Experts of a small language model.
Size: 10 layers, width 96, vocabulary 1024, 8.04M parameters.
Training: 243M tokens, 7407 steps.
Below are experts of layer 3 (counted from 0) of a mixture-of-experts language model. Rows are named router (the router's row for the expert), up (a neuron's input weights, with its number) and show model dimensions 0-95. Each number is 500 + 50 x the weight over its row's rms, rounded and kept within 0 to 999. Numbers have three digits each.
Before each expert's rows: a language model's description of what the expert responds to. This comes from a sample of Wikipedia text that the model never trained on.

# expert 48
Description: The piece in/on. The piece in or on, alone or inside words, such as dom-in-ated, tra-in-ing, listed in Grade.
router:494445493470449515522537399499514465479462492483510485514485597480536465554576541430561512526523533462491485566447462494413539410522536532459544489497526380553536567497530598470511552473537468668473537510536464528556509471448387424569490466494460463603428459460515532512490459571586450449
up0:485462437504534488442528499502462507491478479516610479471628531511511493563554486484561558593569423533483428480429481503462527536448533441476499461500447481410518408563508427519520393464660417504588505510454490509523542522509497562608476524510453487419463586501545427519511468539541499466
up1:560452378507479498532561474599566453487460548429487496511518539491515500536527508564443476534485533511533492622592505526413574508511568510507599436516542530493457517532458377496550459410541496530555585441453432434496539433505479399435552444480420543516495527479457567452503513522579511519
up2:553542420486554519491502499493576463459588445465460482554566502515531451467539565518504444464477508514485471525519487491449440434531487535437645433492509507433527522476548610553542476565464564399517517539478627477582498475521362561442452497444419465535579437519463417490525463503506486515
up3:565518482475558620453520447478456462507493526413448443439476530556508472490552477510455447450527440516489471493462421538432505504546505570517562569509420515601505479470551507455521590486446492410574488533509448499603413458550448558547465527449496463544454509492541543510454648457514508377
up4:446576456524470519508575508444540512509502549492472547484503556464513437448455493427403477488518476458464500520588443547442515499522539561488492519481466495490516452548455688439528530461529419440501485487473449536581471510472514540524535550589425412672574491438511460475495513473504600519
up5:510496400521457522567589550447494387448539481567446550512526544529495524473561545439530393493528494522472505534556385468484436522549448494574475505434564475413565541521487473582561462443503490516529509467484461511435504524573524468473442411457527519545521546523461438533566560443492658471
up6:498480441497426473474459425548478497434544441465500565531450507540452456521501498525527386493438533443534468539529511480520466577469562572522560503515508474501524467501571467642493434475614437477438557514538537517522467421589486519538479463520413480539576535480561469564411518580501539646
up7:590481537548482554511509421504574495505428510507471446419531454508361422588557483566557426526529452432533529537462502498452538496559459476508511443529384592532521550493496394508488451534469479597523419540483461508471546536550528473478477542540503430437505524518449562591524450481464564408
up8:453424465460483471459433466475468583481538567562502514495510551512537465466521447470494591295515482486482429573407520547532528505466589538489507519509494478559535441554557503477536440543378556457481492551472515503484475433562534473511523544538422565575552403487534502560476491478437553556
up9:533517424499560511462609437419578559483497458459504517508457606542533468519454594507455479509544510411525544529562463527480495583477448544527430553481548420463542529425506435457530497443443536464522572516470533481448365552539445581429510413479467397473513451508522417477504494560547516478
up10:404472530535575527435531572548559468427506520534569478450532485505391493463448577550487499500441511463473488457479533496415377424539522538506375567526491428491579474552574549513506506415423496472500512509471504500475496434568463514516488513547514465498512426489527693472492518566487504504
up11:447424444475392572482513470517497605478419456549484530504556489515549578420480487539478528565478611527578512448559521448493489465535457471491547469452491561486478544530501557429438486491515483502525508471522702574399465529570522493554461505465488494606530494514516422550482490470568484506
up12:493534434409461581446515538528471470496434547483478457518519573511459473433495489537490475469521384515436535552530536505515625542454502551524509446547471450455489496502550493519540462569434465537516523519611434543411419485476430507485518469502468449508642419537560386520498541460558400445
up13:481437493481540512474586494452426504566489445618494421488544512504576543551498539546486458551493489425490481540498443507508402548438508413503463503501445593498486496613540457460547596481518667466503426559441511485497503418457580549405506508522521517426576493533501542503494519553560510527
up14:461589414461490556469473472505414466459457462525535479558504521454483495501603553383453470558497558519482454443525474494402529486488459468507503483501507513510524507528464499518544472663474493549478333522520590485524490514453415391552523512520509479579564506516553508490537446435472423414
up15:479464575429546498497524492526493483520413546534613435449546473456503582497484427519386470514475490518564536409541471482485525614555536486392612461532508417521484497509469544481523487593482429418557403567463532579458532537488503454476435549534499475529514449480488524611457502478432501462
up16:504446506550529414406549454461556448505454523547440451467493498517412453530540486561514513500495504559478587566432488454554565502547509406491555423577544448527516507439469451452449487555521384506545461494481509520531522503527469502556520468513542540442377575498543458658509531614486512447
up17:542563444499569448512414405412512565495448452511498554455466525548564477515422453456455521501608543537423445483470495530400615519507549463474604546474469478506480438406543560450531499574486496532549400527550466580476506489473571477495564433465429550456498538477488496464561583527530485526
up18:381449588501564618557560521461541426500542438533475508537474423454478491469523500472561478477503546450445499616471487480546564560525521452483514508512539529428536539505598490481449528526520411595450500581493493481594512477466494497523444429487515516432445505480594578403501460547416431471
up19:614519459454524510490528498504537477503486426502454449430531607454482483444440511522502473532502504449489448433467598459476527455574449557471544521484479512563559541473506512473488572494580473477538564568604514560573501458486438559514512422452533506439385504476464427458582637394458479479
up20:557473484560524490547423382557541457567486552523540450544487490452563558476547477448408430467452401474515505434410454508499622582449512575550504479497531454565429520451445526493455535535547528469533490534550472503582466489582413488497489526423413524476497502528532475528539377419493489519
up21:474537434504565404467498448525499517535435512406483446464418501540512490388546519443360504613554510495489499490585488534472434571501528528556525574513398465543479605513548526534469535467528483542483519431523507473481451500516435567509501518474536501487489549485400636481431521584501464552
up22:372454492554546442514503551488552479466466514432488486518440570507498470459442561511492511549531529599489507655519498482492489497563439545549511578473480416543455380471393585568458417505528524492475545466571552468602444437557448531467503508499497485541504590505416469504495459468491557495
up23:408632460499522441600494520520547359507422518437562451549437554584465557534491537462539570532554487432509572477496489486420528489504469414478514468533432467487492455605456506547470474532475527489433448433492486529559581447503478533587516533447528538455427512491427514591510530504459534474
up24:514520483545498515481469409425492432517424510514494516485555451508425479556397502410432414557537544457481461471525433575522523448467455630466439540542493412493517571420531511453543631484475506574537538487539496488476470490401489502470534527480504464590434463478506465496611499488588421502
up25:685470438467468548509501482562572507482549605554500517532489526444576495466460522442521534509463480432522505551525502500417547542523540565516499422520408434524573464507516537423459502498554528493523455538511488421663505381474503537522475448457505493529576419480441454485497499459554521479
up26:498454477434536481519476519535454410526505459532542543589487534541508448534469489535467512405673488523489505511465395496490549557467521464533674564502462563504443374491559438546495564468540472488515507454528464514558524406558458537541439441500443503461526477527444435504539514563524492548
up27:482503477499479484470571437593475497519486466518488589513559580532498460537608534581560417585490559530490450592547422471537489475441506488515526455478537406538505531501458506513536375475550462502522420492565556535572445416504425466509476553418484458511553506505552540467474369514458597482
up28:380529505516499498460470546544493502471441490473525534475527510507388529495536538485523492533505496557567500452460500481506598438487556545459471539540441455537526587566571509493491484451482501553429521545533483549354481423438528450592533338540456526539491477521535356494494499506513394457
up29:455527522489500598433491500447466428546509528455588519504519423550424500444521484442481610580440435539465501548453402524493489539496542441439550579529503500507511486497381383546592551449483534487492564504491469524446544490605515422472541538487374484498478549444493460411515513538533535528
up30:508469528550484490485408522487528519441496508470519535509563459600525496504524462457501576599499463466453504506473466479457488497506454474422571569462549549545469471485482525593511548467575395591389494543474488526575445537488546555452452505440584550480535414541409517564458435586541359521
up31:629506528568565409445460503473452474476514558517497466479547485550473463568453513420498481455482516515479544561563543513504557534514556500519578490557438401494525575588448513449461558495552445606470552437515527462645506554436477551527484530466514476449450470425536576479495473383533513445
up32:516504528482403475557485514470495525485540508632507483526505492496452541477525507467491473533539497495496558603437434465417525404578477467488460411498431497398521536449603604525440522464565497491462567492504495542542437549453562531502548448442559478447453539518482433478508427504596579375
up33:538572466529524576512542577465469458462450475528489471487500531489576461450500506539520426492632512636513444504587522476412457475495575483504484527520559534517435461504620401498512494518486497468510518512517435480451583452501491423486476449387554551373440480498524576520560500577467484444
up34:421565529527553541638447498541482523508449467550421511518476541531495477528556463611474484484566494556492459444503492468403486410451550605507475459500546458469525468474478558435531451484501446543533537544450491524633529447581374482446467394453527528516511486471396535446478482471539481500
up35:599502489525449483538481459454483419531577475421415438503472530462616582579570456475476560492560499527537457504545524470435493522576537439443584413494467549571365459488431496457542548531476489580471568484474492537512400459518521520461542503441607533483507533523479484543529444464511546434
up36:639488485432463452416498530557446429556475540473564509451455517514449576465514552480497572472472488430557551554592546500485511439532545487517512368461572525567457398543450512498541507536471504500501489482522480477480522521440416493455533494511610535552469378444460456462529576513602538510
up37:536484574418489578447533454429507504490494472452484450479454508577633562460556504465538471506487582540515478555430572434485547478552514519467495448585422549493487524431456433448635424512488531556545502515557555551463386507505536429468484396525520472507558582549478464449474509478497470434
up38:534543424425551456476520572436558473493460481448444429489439451527451495536499520535507537587474535496521497535583511516504626559454498424468600490473470448506542553515383610510524508539613518448431469535470442531501573448455526466584459520481517453480423430477611518553503544466475472551
up39:482568463591362476536487502448414543495522539486495491518463506557390465452464571534522464542495648523544483473482530517479439509539522481469568500481510541536562525452528644516518596472545503578496486502526562559451433478498466481478490409466441605570470445528521598485502505435457478472
up40:460581575469462537485528449449356524471454554589454514528484498457519523466462508502508488574445493591470513569499502503292525467460448496457552551533485527520527463585495467495490505494632592536447532550502516470504485557523374441482455477509579530486541456525464535460481520471487489458
up41:420415557555515553505549575447528414498561487431489545497495590579442518481474501528507424477524532537577467539614618471418533500490492513571583486474457528412469513458517478537535482457474511537445503420500599535589409479522491475478490531447433455579563582538534488483477421509514559490
up42:483505561469510444463478489494470450428488480490545449472571454550558560537573573550570415482526623548448518561547411573492464530568545524420398507507518439475545558452454487501486519519510345495494568493496447488439371504448489482609504514520488497499440426465533436551506486482505547489
up43:590440588444522626445523484569606445517430435463566488531511511515501426481551466537527419526502512564539457435588458479478535583516530569538603519533478541529517526501447484505471543514443440427522626437522532468541462461503517481512488444526483550459505619464584528565472491476510438531
up44:430513498487487501540489448556435526478438489528543491511497524588472460499589502563533428528546585470469475478472492492477553458482505499432539457512375485559524517454539553510574467542431517330501511483520549446487534450432568550474519474560635555428465526488411569411451556570537464506
up45:520517484474559574477579599438607528490473472515512437528429525495528428509472567577472450561476470475430455460443422495425492516509498471497494535531549459606480510509415445468653488431449479436509522533528546473496501490418432497485552416531479391491562517504500542475580554472428507420
up46:462506472467499504360507531508520531565567457542422540441599502613464509529463424474557493517563554539500523444562500538453571487480515476623468495483489418398514553496566465477566529501528539469499525435445490520489415456568536344494511569539494537556474491486544470389475471496523519488
up47:476555440431485464511445482541568498521533452511533585575487550520502453594596535441418381498439543449528545535445591520468430509501465570542610479492524420512512460541561523494491543474413441515491556517464491482559532493474485529502454559398606457521491497470576544411458415459502484547
up48:505433455476514489535508546561423445514553496510571507481443515589484445494485486468467456566513548493603464445439575503454578405539482490470578413526419394479543567457504475478439512489505496485540555491496564533502385527571415550471525449447432530592516364482541485443484496506521416500
up49:503578378530487514576505459526476558451483501560491517547501549442596385413558506405485526547471491498564578548492550517468568417503444385554451423517484555474497409455506471393447535496530491404532539468516488544520469571490463489507519549542542477571436431499566463515503455469523540552
up50:529602504481551476524521392460485496577482515412500491472470566447556461596575509505546434504538439455556479444434444475528530423498551569506582425517411499591479541482524556471523582523531431523580401461542450489454494488477429491561475468502461506464388516512515421548530438491593480523
up51:563464508554590459446566426467562439502495492462525487513547527402496448545493609405526479552532584547525489589519479457510490460556545458491477437504530439470506498480551520464481419505370370550489540494524598511468477447484524551526510482558502491453408461462477438477520401558554466582
up52:474480523437472455449528430483547518508585453562485543489495522497502435603526485485562379441436530483546454448363445556549566504509498460499536468559458456571563353489519513497541437557536442512598562459480533518535491518434505604492513477557447529527499478483549534541431540434467548436
up53:457512580543485487477483442479459461484464551535472483404493472491476456569601450426547481597549537491431499436599524491575537488474542432521475458498581434403504390486587567535518503536479498620493540548479560469458466569406555455508407565553569489430489490520465467505488460487481560480
up54:418527428567414455518647490445401457471528480530451538567530542497414511511471537438481584541504570471479513523445519523467541427549526502518564606529461448499467499499603514530418537497473458586494425516586477490509432432539490497491440482485480514535561457525566501510520505423541469374
up55:584456490560501500499462529531465524529528421487460563559517535512567592533520518561454481444508560493490606487528408523460386457546459511568507484504514475455426379461493485543496426463524572518498514548510521570498446541417423472556532422497455448572471450417465501455522513660462468530
up56:479523536560554539370518532460465480499550442517473543493512500511564558461602537543517472528525510506488471501543487464548456555533415572332439600535478496561448482618504558485473525469428486436497536471435470539519564485415566535458550553513524530466487506496508543384452523594437471467
up57:546523521451631491408541542419512414513565452501463515515464565579493538512549467543515512558499594563466545564507492510491439449520479505502477500459480374527504482505573506510485514493471513499483510511469481498525549511578439513511494517505394454474590589498537414505504440419529390670
up58:378527483459519556539497466463493527479537453391433475513517438518503496601457511490520384523518444573485564496455591526448557575512531570442486534446455488560519506520448546604496514594562540573406489436575479458551511511476564489561576547395509465556526461460532503447481473449514442496
up59:437472522647555454547454483461539540494533416487544406475400446424569536555494501492517482541569491503419522525488559534537533535618501506420463468499510502449541571459490593429496484549525549545561421493473547498503559531476551532492477573474510518560492547517414393489459415474553568455
up60:505516500456487449474566567492509419440529509465475467524567590476488412500522477560485601523484551576544521427434484421484433483481545446410546505549510467456522457437485531495492517535551511536532564581512490444514554538420405555569462405500482553373562496534563448473565473575528458401
up61:517624545457532590459471486507478583564560474522454524491522492491455463540424520441515545545520591462532482462451666504482448586509528539489441497500403470386538534557492483510489553547436563514522453496480489495593454476510449453481541494453503496371551484466449583571454485513551449464
up62:482551476525539597450472470494666529515514466360513543465535404473419522483416571463591540507469497453592474471501566522464583439508450503528501509483521512559496430512567552437478478481609491471485490477507522435526442446611515513461533474474471471466462588482539481496460533501607496480
up63:406548519466503504537514416485431361443511470512506554504587613564443554499539465581401462490441444481503523538449484476393533488485480558575472536524534498432521525527570552488606579528495495460470576502455505565461498495393528432425561444461468570534547460515485522521496500441493541513